Weights of a small mixture-of-experts language model, trained from scratch on English Wikipedia: 64 experts in each of 16 layers, 64 ReGLU neurons an expert.
Below are experts of layer 12 (counted from 0) of a mixture-of-experts language model. Rows are named router (the router's row for the expert), gate (a neuron's input weights, with its number), up (a neuron's input weights, with its number), down (a neuron's output weights, with its number) and show model dimensions 0-127. Each number is 500 + 50 x the weight over its row's rms, rounded and kept within 0 to 999. Numbers have three digits each.
After each expert's rows: a language model's description of what the expert responds to. This comes from a sample of Wikipedia text that the model never trained on.

# expert 42
router:497510503482499517549500356558559570481411499483472443453534483556483490413493477506434404599506492498430506513517478555416463593516553517484484551546472491480448448449508558568473570446541562562577513440488513518526469539485521633527442516434565518483574527405532449460544504498496451468511564524372512479540475579527403419459581447476525507558476481412504545516487508388461524528556
gate0:478474494493557508414398512472503519546586457463554542432493475499522519464449512408538551491480498524557461471537422497463487488606574569435491510518503506449491607476452462548419523513512483535496427545465504497540427527614441556579487424577476592524517608471459539403435493490456455632454535518483519542608463555549516442517584475453473508457477508467525475540501532410507564429422
up0:553558511465543455461478454493523544480509481457544549491467543535557457468533537477460414543493573555494538528489500508423442534569563479511454560430532586555456547433502467506522511560636542553497484487506529495512476553551379484570507405535527503508462590533495544471501546411501469512434560500431533433458521563512501397519576463439406569480415408535483514618538542452452566397441
down0:583419485516490556465534537559477420508487514460493436471515482448437464462467490448511460456519502562458415478539526492518569615626472439490472486575538474609482549438493536548484477497482470441451503539545431481432334536542581491487482549510381537486528440519456543479567510571537511594453516512543489546539509540618455438536464475480467447582544526562520503546452553524549569581506
What it handles: Latinate word openings. First pieces of long Latinate words after an article or to, such as int(ensity), cons, decl(aration), analy(sts), pro.

# expert 1
router:569515476425473434562543479547527503474423491464478490512525513535502528412639505506507448567484537492509465438384498576498454563436487504494524525618472442482452439370468548582546598441579564574608494439535513573535507517503495554552464490488475578532593542414541467544565452487489579464574525511507465536458520550589475498457527474455445491537529484469467444534447579451479542514516
gate0:469506415419483501536487515414408515460515482526516431545388477474495544387508522407538533435491401455582464563467483450511504546480478460557569432546429461513625491473403569511542563487489553564524483492537564459519562572567527513513443563469555590534451469478502461478548513526562592510570564418515461453514406566538572515556462522533517558449483468477510511542564503495460430545455
up0:350500546444611491419416444542528517502513506518503512497473558562459452536478496473435507411427593510452569522464509578561506540511524501439443497493469566437477562529543459545497403582491507437499532484387462459511477502478575497426551467455515416532524361541440470535540531420511451501483474592479477534565542432354547523512515502481486501528548449552511496495504523406542511529478
down0:388473545516455468560536483440614584407487535531548389502527491530543460575554533447449504461548491497514496572544512546589524619408534416506482486562426511554519536491462462496435494476542505506477574554446511594573471470555481567551515483418552460490532447455452456513440499441510544524512476521490583501444500448524531563611565501475385473450572452491514552523535420471563555509498
What it handles: Scientific word-initial fragments. First subword pieces of technical or scientific words, in gene ontology, taxonomy and chemistry listings, such as comp(onent), Ant(arctica), E(udicots), phosp(hate).

# expert 22
router:480509503516506399517516463507545558423541543487432480454534510563477619456567468500498467589533536409487538490503389479465471630471455473511458543493484404493456458496424494577451641436538575532603495461459581520540502563504441567493456546386573538493539474480564488499510520431390535445464508518465445518568504545532498474449500496467458473527489593511468536491522584471430444536506
gate0:559508462439456500570495431558470536528457474510462530515414443432558462443492454500542628397548497584562530520526395498550552573464512498528521583460418502497552559535437459481459482370520497528463379607480536461568549447379446543496507494528514476510489473464551505477475491395500523498476446520429508449489428540511430455491538485503558467482467518440523453451435530478484409447414
up0:460506452448481425525480600481423476512469494503558547492417471397475521559525509556528546501580455606425493540467482467483543485548583557561517502509520575501447456453602501487554499471493436412534471489589558578582469499458464541539478567545611509492491433509622495613426437513470520423498502557541546562473625474559510445557478492504466558518575510471470512501517471448458526514424
down0:435502597514561586431540532526597424571494483419479447492484505584484510517416527422471505585481541517383558505502512576493472419520480524492330517490592483525519587499501529525511585510403545439508493507559569488458500453466421459488538492498532463478493485513510513446458439427570537554457473551496600501543470517505507524529518500443414548572494526630517464461535443466441482441511
What it handles: Field and domain nouns. Common nouns naming a field, institution or activity after articles, such as film, school, government, music, football, production.

# expert 47
router:510495445465451475547553511526553571454417590438444479506494433530454555520503390580513470559544547421503443452479452531445436472379553476581469467504451486437496467451511505457508489475531567466590541508476516611610427572540403464479484508493538520488582484440547444451542474478408552580583537510476456535503461576518543442454452419482479508519507596524504524570536533453443546478434
gate0:381499409602444432529525531540514444496466493434492473489561465479548453462501539477487549437404532508425503468535474458496464455407511518528540495427512474517497501486455533492542554513518494457616419515414564514603604432448423494489407469461504535431497489488580501518461403516456495537537473463497352465537501517473541529537476496542495425532480478538535520405496495539553390627506
up0:573572599473609511467567562482505522507560477467460542463539454548539495446470479453559547476472581575450550383545551563456509473535507497423532473520526446624558587415533442526485502569516490497586497489498484501526478423536415529599482491456564512528457474472526517485465529408425502582554484518427518540584460522498625511496587553527506514508430485529557539553474553527487480562593
down0:402437504504440453512546539548553475537526581457523423492493451526423479584401532596471520485509521538447574532493384446483595499541449496577571473451482596385516462528453483555525506602509538498405450497497561515533516429479484439471471429609559482357507484535560526576517427498557561409487485440520522490488560509491462442485503513465522506543513525510529518420505539540546515521559
What it handles: Location prepositions and colons. Of, in, near, within and infobox field colons tying things to places or bodies, such as District of, Country:, began in.

# expert 14
router:535479437488473488509492499535552599451469566486502473359541523593460588447547477571488478512543512434504503399461502498429441586466506449512430475500441470492420501520480519521450481464563546493464552476561487591448447576517423556531497504480516551495519488427547534398440459608455533569547553466449417541456549522499412501539454534400481591449524611404484438489458496528453488511497
gate0:465488471523474556479535515504574539417457500443498529436552535443487562501540441551473444607525582496460448529393529498551501538494581492510546523415444507464540539444551647525486505486499569470517503399481462467597505432533446519501377571503464494580484465514540526359512531524555494519538492473420504416461482505550643452535527479566513508448484581529578494423496440498500523470484
up0:449562501497604511407419489523566523526455611498469450417612485459434519473491544515489446486591518510510482516369513502468514619470483472527545516451530489572587497486509574528435544488474491535457475427538453523526534399516560489588478518560447422496524503483575481439469545506506463444523570527552498512602443566450497511507343589472514433515462485468518502451489483515434464419507
down0:430407546497475457536482448503482473445458519455468449434462442528552489453435479503604382479512500538490505438518539433411575456524464492451491467515452514440435469482510564497507424457448441533571518453482434514546479379524501536531501514458512382459482506528435497507554490417567530441534577487502436554536536528380486586575344576525525541492438516440472502478528467520437555421501
What it handles: Single-letter name pieces. Short consonant word pieces inside surnames and rare words, such as the l in Timberwolves, the r in Spencer, the t in Lippert.

# expert 6
router:513469514539490425565473476521532592532550531509458540471577531563499525511539481495468495573475548427462526500537441507420413534451577573517442507513452532474461526455433499625442552423562591611527431497472501555483480553485465492428422570475578595552521524494540440535539489409431596523499489597502518545562514527439488524464450412445516523536535607432542568523484505440476484575533
gate0:421581458566529429471502467524462551544552379560493540393573498497501497533402463573532474512515518471451462582491407493532465507515478470444414374576456436467455455559481454481430527433583541529467430486515504524530558504511563524506461582522510440480504531450467538539491583476580509547455550529497613539505469505569436434517448485460509479491495506481643560485384485508528472528459
up0:476491479582488381510515474535517504502482437545481555445591509524509546545502427562528509468527505486470525611585359483610487431484438417491462443551424439432461501430443413502517493515592533532426467502499507453483508428392477497474500472524504511463510468440443557550527468514520507473445499536508493516517484511649506467460368469471487555538474572546579513532397489476561422521510
down0:550431504532500475493509510506465511514410537600435465472523489633498508483512564465599485441583496456480475504470496466525503468518535522404556330578502468496440491442551495568571423541485581537532532502469571491496570451515447541521563494451436512443575516524479471485515541493422550489463452553403500475465581507586502568493411454509527388477465532488471527513442404540587424530523
What it handles: Abstract noun stems. Abstract or event nouns after an article or possessive, often before a suffix, such as age, dispute(d), trade(d), settlement, medal.

# expert 18
router:486494478428482455598524465492559521498493532535537421471463498563430503483532425557369413509560505393498493448492486519326486522465606433559401514504427383537500462478485515449482504487522535516556492386513546600485433558537505528488488517425509546425515528469560455443479575595478558548592532503454422520522516547480499464525446499509432498479511587490490485492446519458485522543481
gate0:437548528552495511526474446517485502458519505451572513552580414501442430502428474564525497455566586599514533430468510515425473489554556476587445472546480486566419536474488535449441500486472517504495715438501449485532445533520469543471395452464518481513470577474395547514510566504411550391560500486556526580515526482529522517411524537548424480565485493545428492512539456537476467516530
up0:519638522465607500484573464579464538467394529600515523548491492419547461514462542531461547468406491453487532474597537589491472519468530553529539445503484489439549409398498500498479486569513490540541485501591500642434511422548416509490462499485516504497528514472434470500496439396535519580468468471513478591521494476517541517531439400520439472436436503508494510532586380519493488521521
down0:431507503547480535526442512407510508544504412508531453399540470614354472493504480461495450492501488515546441458587557408459436438491485531491499591614452491497543449463574486521430572504516616427481544420458479506482501504521556435414515493563449561433572483497401553540521466438391506450459498515582443555502536509495480511433472531453522478543471435511516587474513472515423500505513
What it handles: Foreign name endings. Vowel pieces and suffixes ending Slavic, South Asian, Romanian and other foreign names, such as -i, -a, -ić, -ov, Singh.

# expert 30
router:562455427489489503529461509530519501412472563394480474439511496527431521503477464469370486528506556457497421467440473548420412564492583492527454485551472560443452471429468550522459524436543550492479418500512574542521458608558440507460471506496543515436564484405581471484533562491397581471579510549496447547487457598511458487480514414521432586478557633485517526556476529472487521557523
gate0:567363502537505495540539429429519472445563536482479473517513518497453442501468516535474478491512513476400439465504486540480566487506514571541523545503499523467621493503552442466478468489507498471447465548450518472459456523564540420487477493498500535510567611582535502559485419469498502478539602471442458524476638454481538521452494569508483650445532463589398590477483374393524428505497
up0:558456502446479504355457473519463451499503439553463405512578562562559535494517543418495518578474523495501453509413545565544429531554504460450512400504513491394500399467515509509597515539463493477543431500509529425484448513536472498502402638452580506551519457374534452427500601437516515493539461541510518550483512558558470553517561494491527454504475510492564529463509548516446580458415
down0:513545463541484476535428510548515550487569526506516515592530546473592506536463501447516566474572440572487501494526451513391403565471502467480470490497488543567455522514586422459526362478437570485486526478484503532504493509536664550501579436431496513532448472593476469519479456447538424558504652525543497581517431554506427500552439473498481478499567522413448452493457553458495439513562
What it handles: Prepositions after verbs. Prepositions that follow a verb or noun and introduce a phrase, such as by, of, with, against, under, due to.

# expert 62
router:490420456517461502530539455496615516458517512479450507459504523537396547527555448479427397531553558401516443483538451522484390621455574505566486495474489431502442515494443575493424576459543537526512478488463625555533424532521389552534502550486542510499497500500539502438550518490422574542553531519445536515476479487547491400476528473397435526529473582434428526523445508449474499572575
gate0:473573400470470488514551437462548519491484541546501564515499494560532498472444522487433475419577533476541492525588462473496514523516485475494475439434460445458486576511531475450532509529421475492513401424485643479466460484415403573559426424464529437561535554487514566543385439489446577525510624463531495473463479432469470488539480531503414511524478550436485504573473441515421628437524
up0:515533551527494457619536526455582452516537511468385430489465484500456540423539503435532508450515503530513583543552513500535444531479552534473569512466555580536483588507528560496471499572470503543489369514567511542534507499566459376549500486542468507438491541459492492539424505504448503486496564486483466553477475549392632569451563590471521540432401556409453550597567471445483501459482
down0:580500454532407545538559575562441522465570441499533569478472539454490508540526480523491487533505482626545527588571519416556555451517471491513541524486483496604529512422476452498430567389496456564457481580472452529521503478433520556499483539507493503423494446554615478432435522511508581378500400459501448569540530551509465519452525531467546602561514464543603472463430484453539439512508
What it handles: Articles and ordinal modifiers. Noun-phrase openers after a preposition, mostly the, The, an, plus first, former, previous, early, another, next.

# expert 55
router:547492519551473480492469495528528536484432573477510521356495580563480543427579525529532462515539584409495470487545450571494480517429523525542530567546386498456400472534412608539490529442532541573542476507443565551477474522479463561526450494543509568465576512441513446520511553489479579507520534501558428534535529592418454437403408499418458577512540538436445461440495557464448494516546
gate0:477509489527573466471472470521574503497482525611534546446473541540435476523524479512473448441469570515524511503530432460528467499480570493451503560445366418471552546549530521582511481414518504524595590543488562545489445425487488548429535480595455484439527612419569515520578618560532477449518479461440477496466495588490474468503537468455534410581586541440438450495484500572410566492459
up0:467489504585515478569511564467452476539482472543440411451523490414489513515479469469514590459537479499460592540539485498365490537529443505469430524503590562381501529474475491453499551519490515509493436533542529431583575536575469529455400538462635530444483381451401493426441438528474570386478528570532480552491544500535473492490518468563570564523501422450543510540515516435484519469538
down0:556561522473436467570386536497516497502513560469473542561561493502535421562418465462507544404497503394458417439499488442460481522567596496480538529514441442436571542548523506515431529580476422429476463461553516510613392424544544531505491572465534537434486528562574588446443525523463546541523477425561483509459401450409538516524518497413511501567494563462471511520545533500574474511486
What it handles: English name initial pieces. Initial pieces of English-style surnames, first names and place names, such as Dar(ts), Wat(kins), Win(chester), Richard, Stan.

# expert 2
router:489482402439473500524549524543532491527440576426410433483555494540504546440535462488482457521568532481436495525492447512480459542514593490541484436597456515457485473496511571576462536469478567525582426407524490582490498538485414512468557463428501507420587479473564525449580500545453592539558493515472512589568509553545484500474501424426435592488494523408535476570450518408466618585508
gate0:522501558498520471472488481466482537544418478503516503534430451574419508401451554514389489450520415539529583514471531506517484540502618550482506487495478568442452501461481530452431469429474515553553467455571454467510444510515420468594578507452495454554556560511623513422508470466530485584514527568479500483588453499557481530471478407476463612473584495490468590549513564444619549576536
up0:392501546459473474562511496551477515479453511596575522398500472536514520546556506431534509519483523504478393609540489474485510462516463547521428509419525517440456536575397400544536470507457499477573550497529535443472505596482493450564507456542517495509423464433426484589457424504489572454448425590486455431579497568467516427493462638484490514538485462526512442589508408557474467547501
down0:492516557452498493499433452424721511539481456498422508515598553511580548447529489454460480485525607471586457396519539473574537509513482470423498489513552522503491522542530456577404547494484532555590505467504557417590521537449508478482582425448438479515473523546540446544500524540558433505541502601429509451564463547537438544509519504535497458498559446477485492531511534463474540472596
What it handles: Prepositions and modal verbs. Prepositions and modals after a verb or noun in running prose, mostly to, plus on, at, in, would, could, should.

# expert 49
router:481524486509497473446456505502536568443478518477471509446515539553496533504553465567465518581517559450462473456489431548350515495469497537501481427538372518485436476459378540623463573421509561566526479479544658536502508531510463465547442547479549546491534484588558422478516564585423567535474476494543512467540463550470475499513463441457475492495502639428481466540509531459396504512547
gate0:375467501495433453457544529553529536481464461405471445485508473500525568478474507520522448567477443501475473407524383469491507484538504530519487422478369437539508436489489407584500459407518468507532487516496540424486488513368515566594514583515530507437582545536552456511559537554404484462489466450401511481485482496576583511502531507486531501579472551424556491589465569574433528552479
up0:569494522497548519533487415439440522541424537536608543507512484543483419574553507407465523480486527517514492538506569547527535487505529449519516599510665517428480518504489581452479527576516466531445509500501487577531583436516506473533564450522428557596425456478449526551509463477616509523524572551535480531504568516448375571454487480476471510449527496536416601492481463376509445547510
down0:460530451572640481540441493484481515433371508519470488430545594481541453483530484564515560496429473488554513517524461464501476528454549463437460507567469500432539467404487491473395490573504503475456513524501473508593485556481516483468588462590526569568444508451578489426518558614492457565536511489502478536419543537402470559533423452503382545441515559529457553521449474477448500477406
What it handles: Common geographic and everyday nouns. Common nouns after articles, often geographic or physical, such as stream, island, town, water, line, rain(forest), and mi(lk).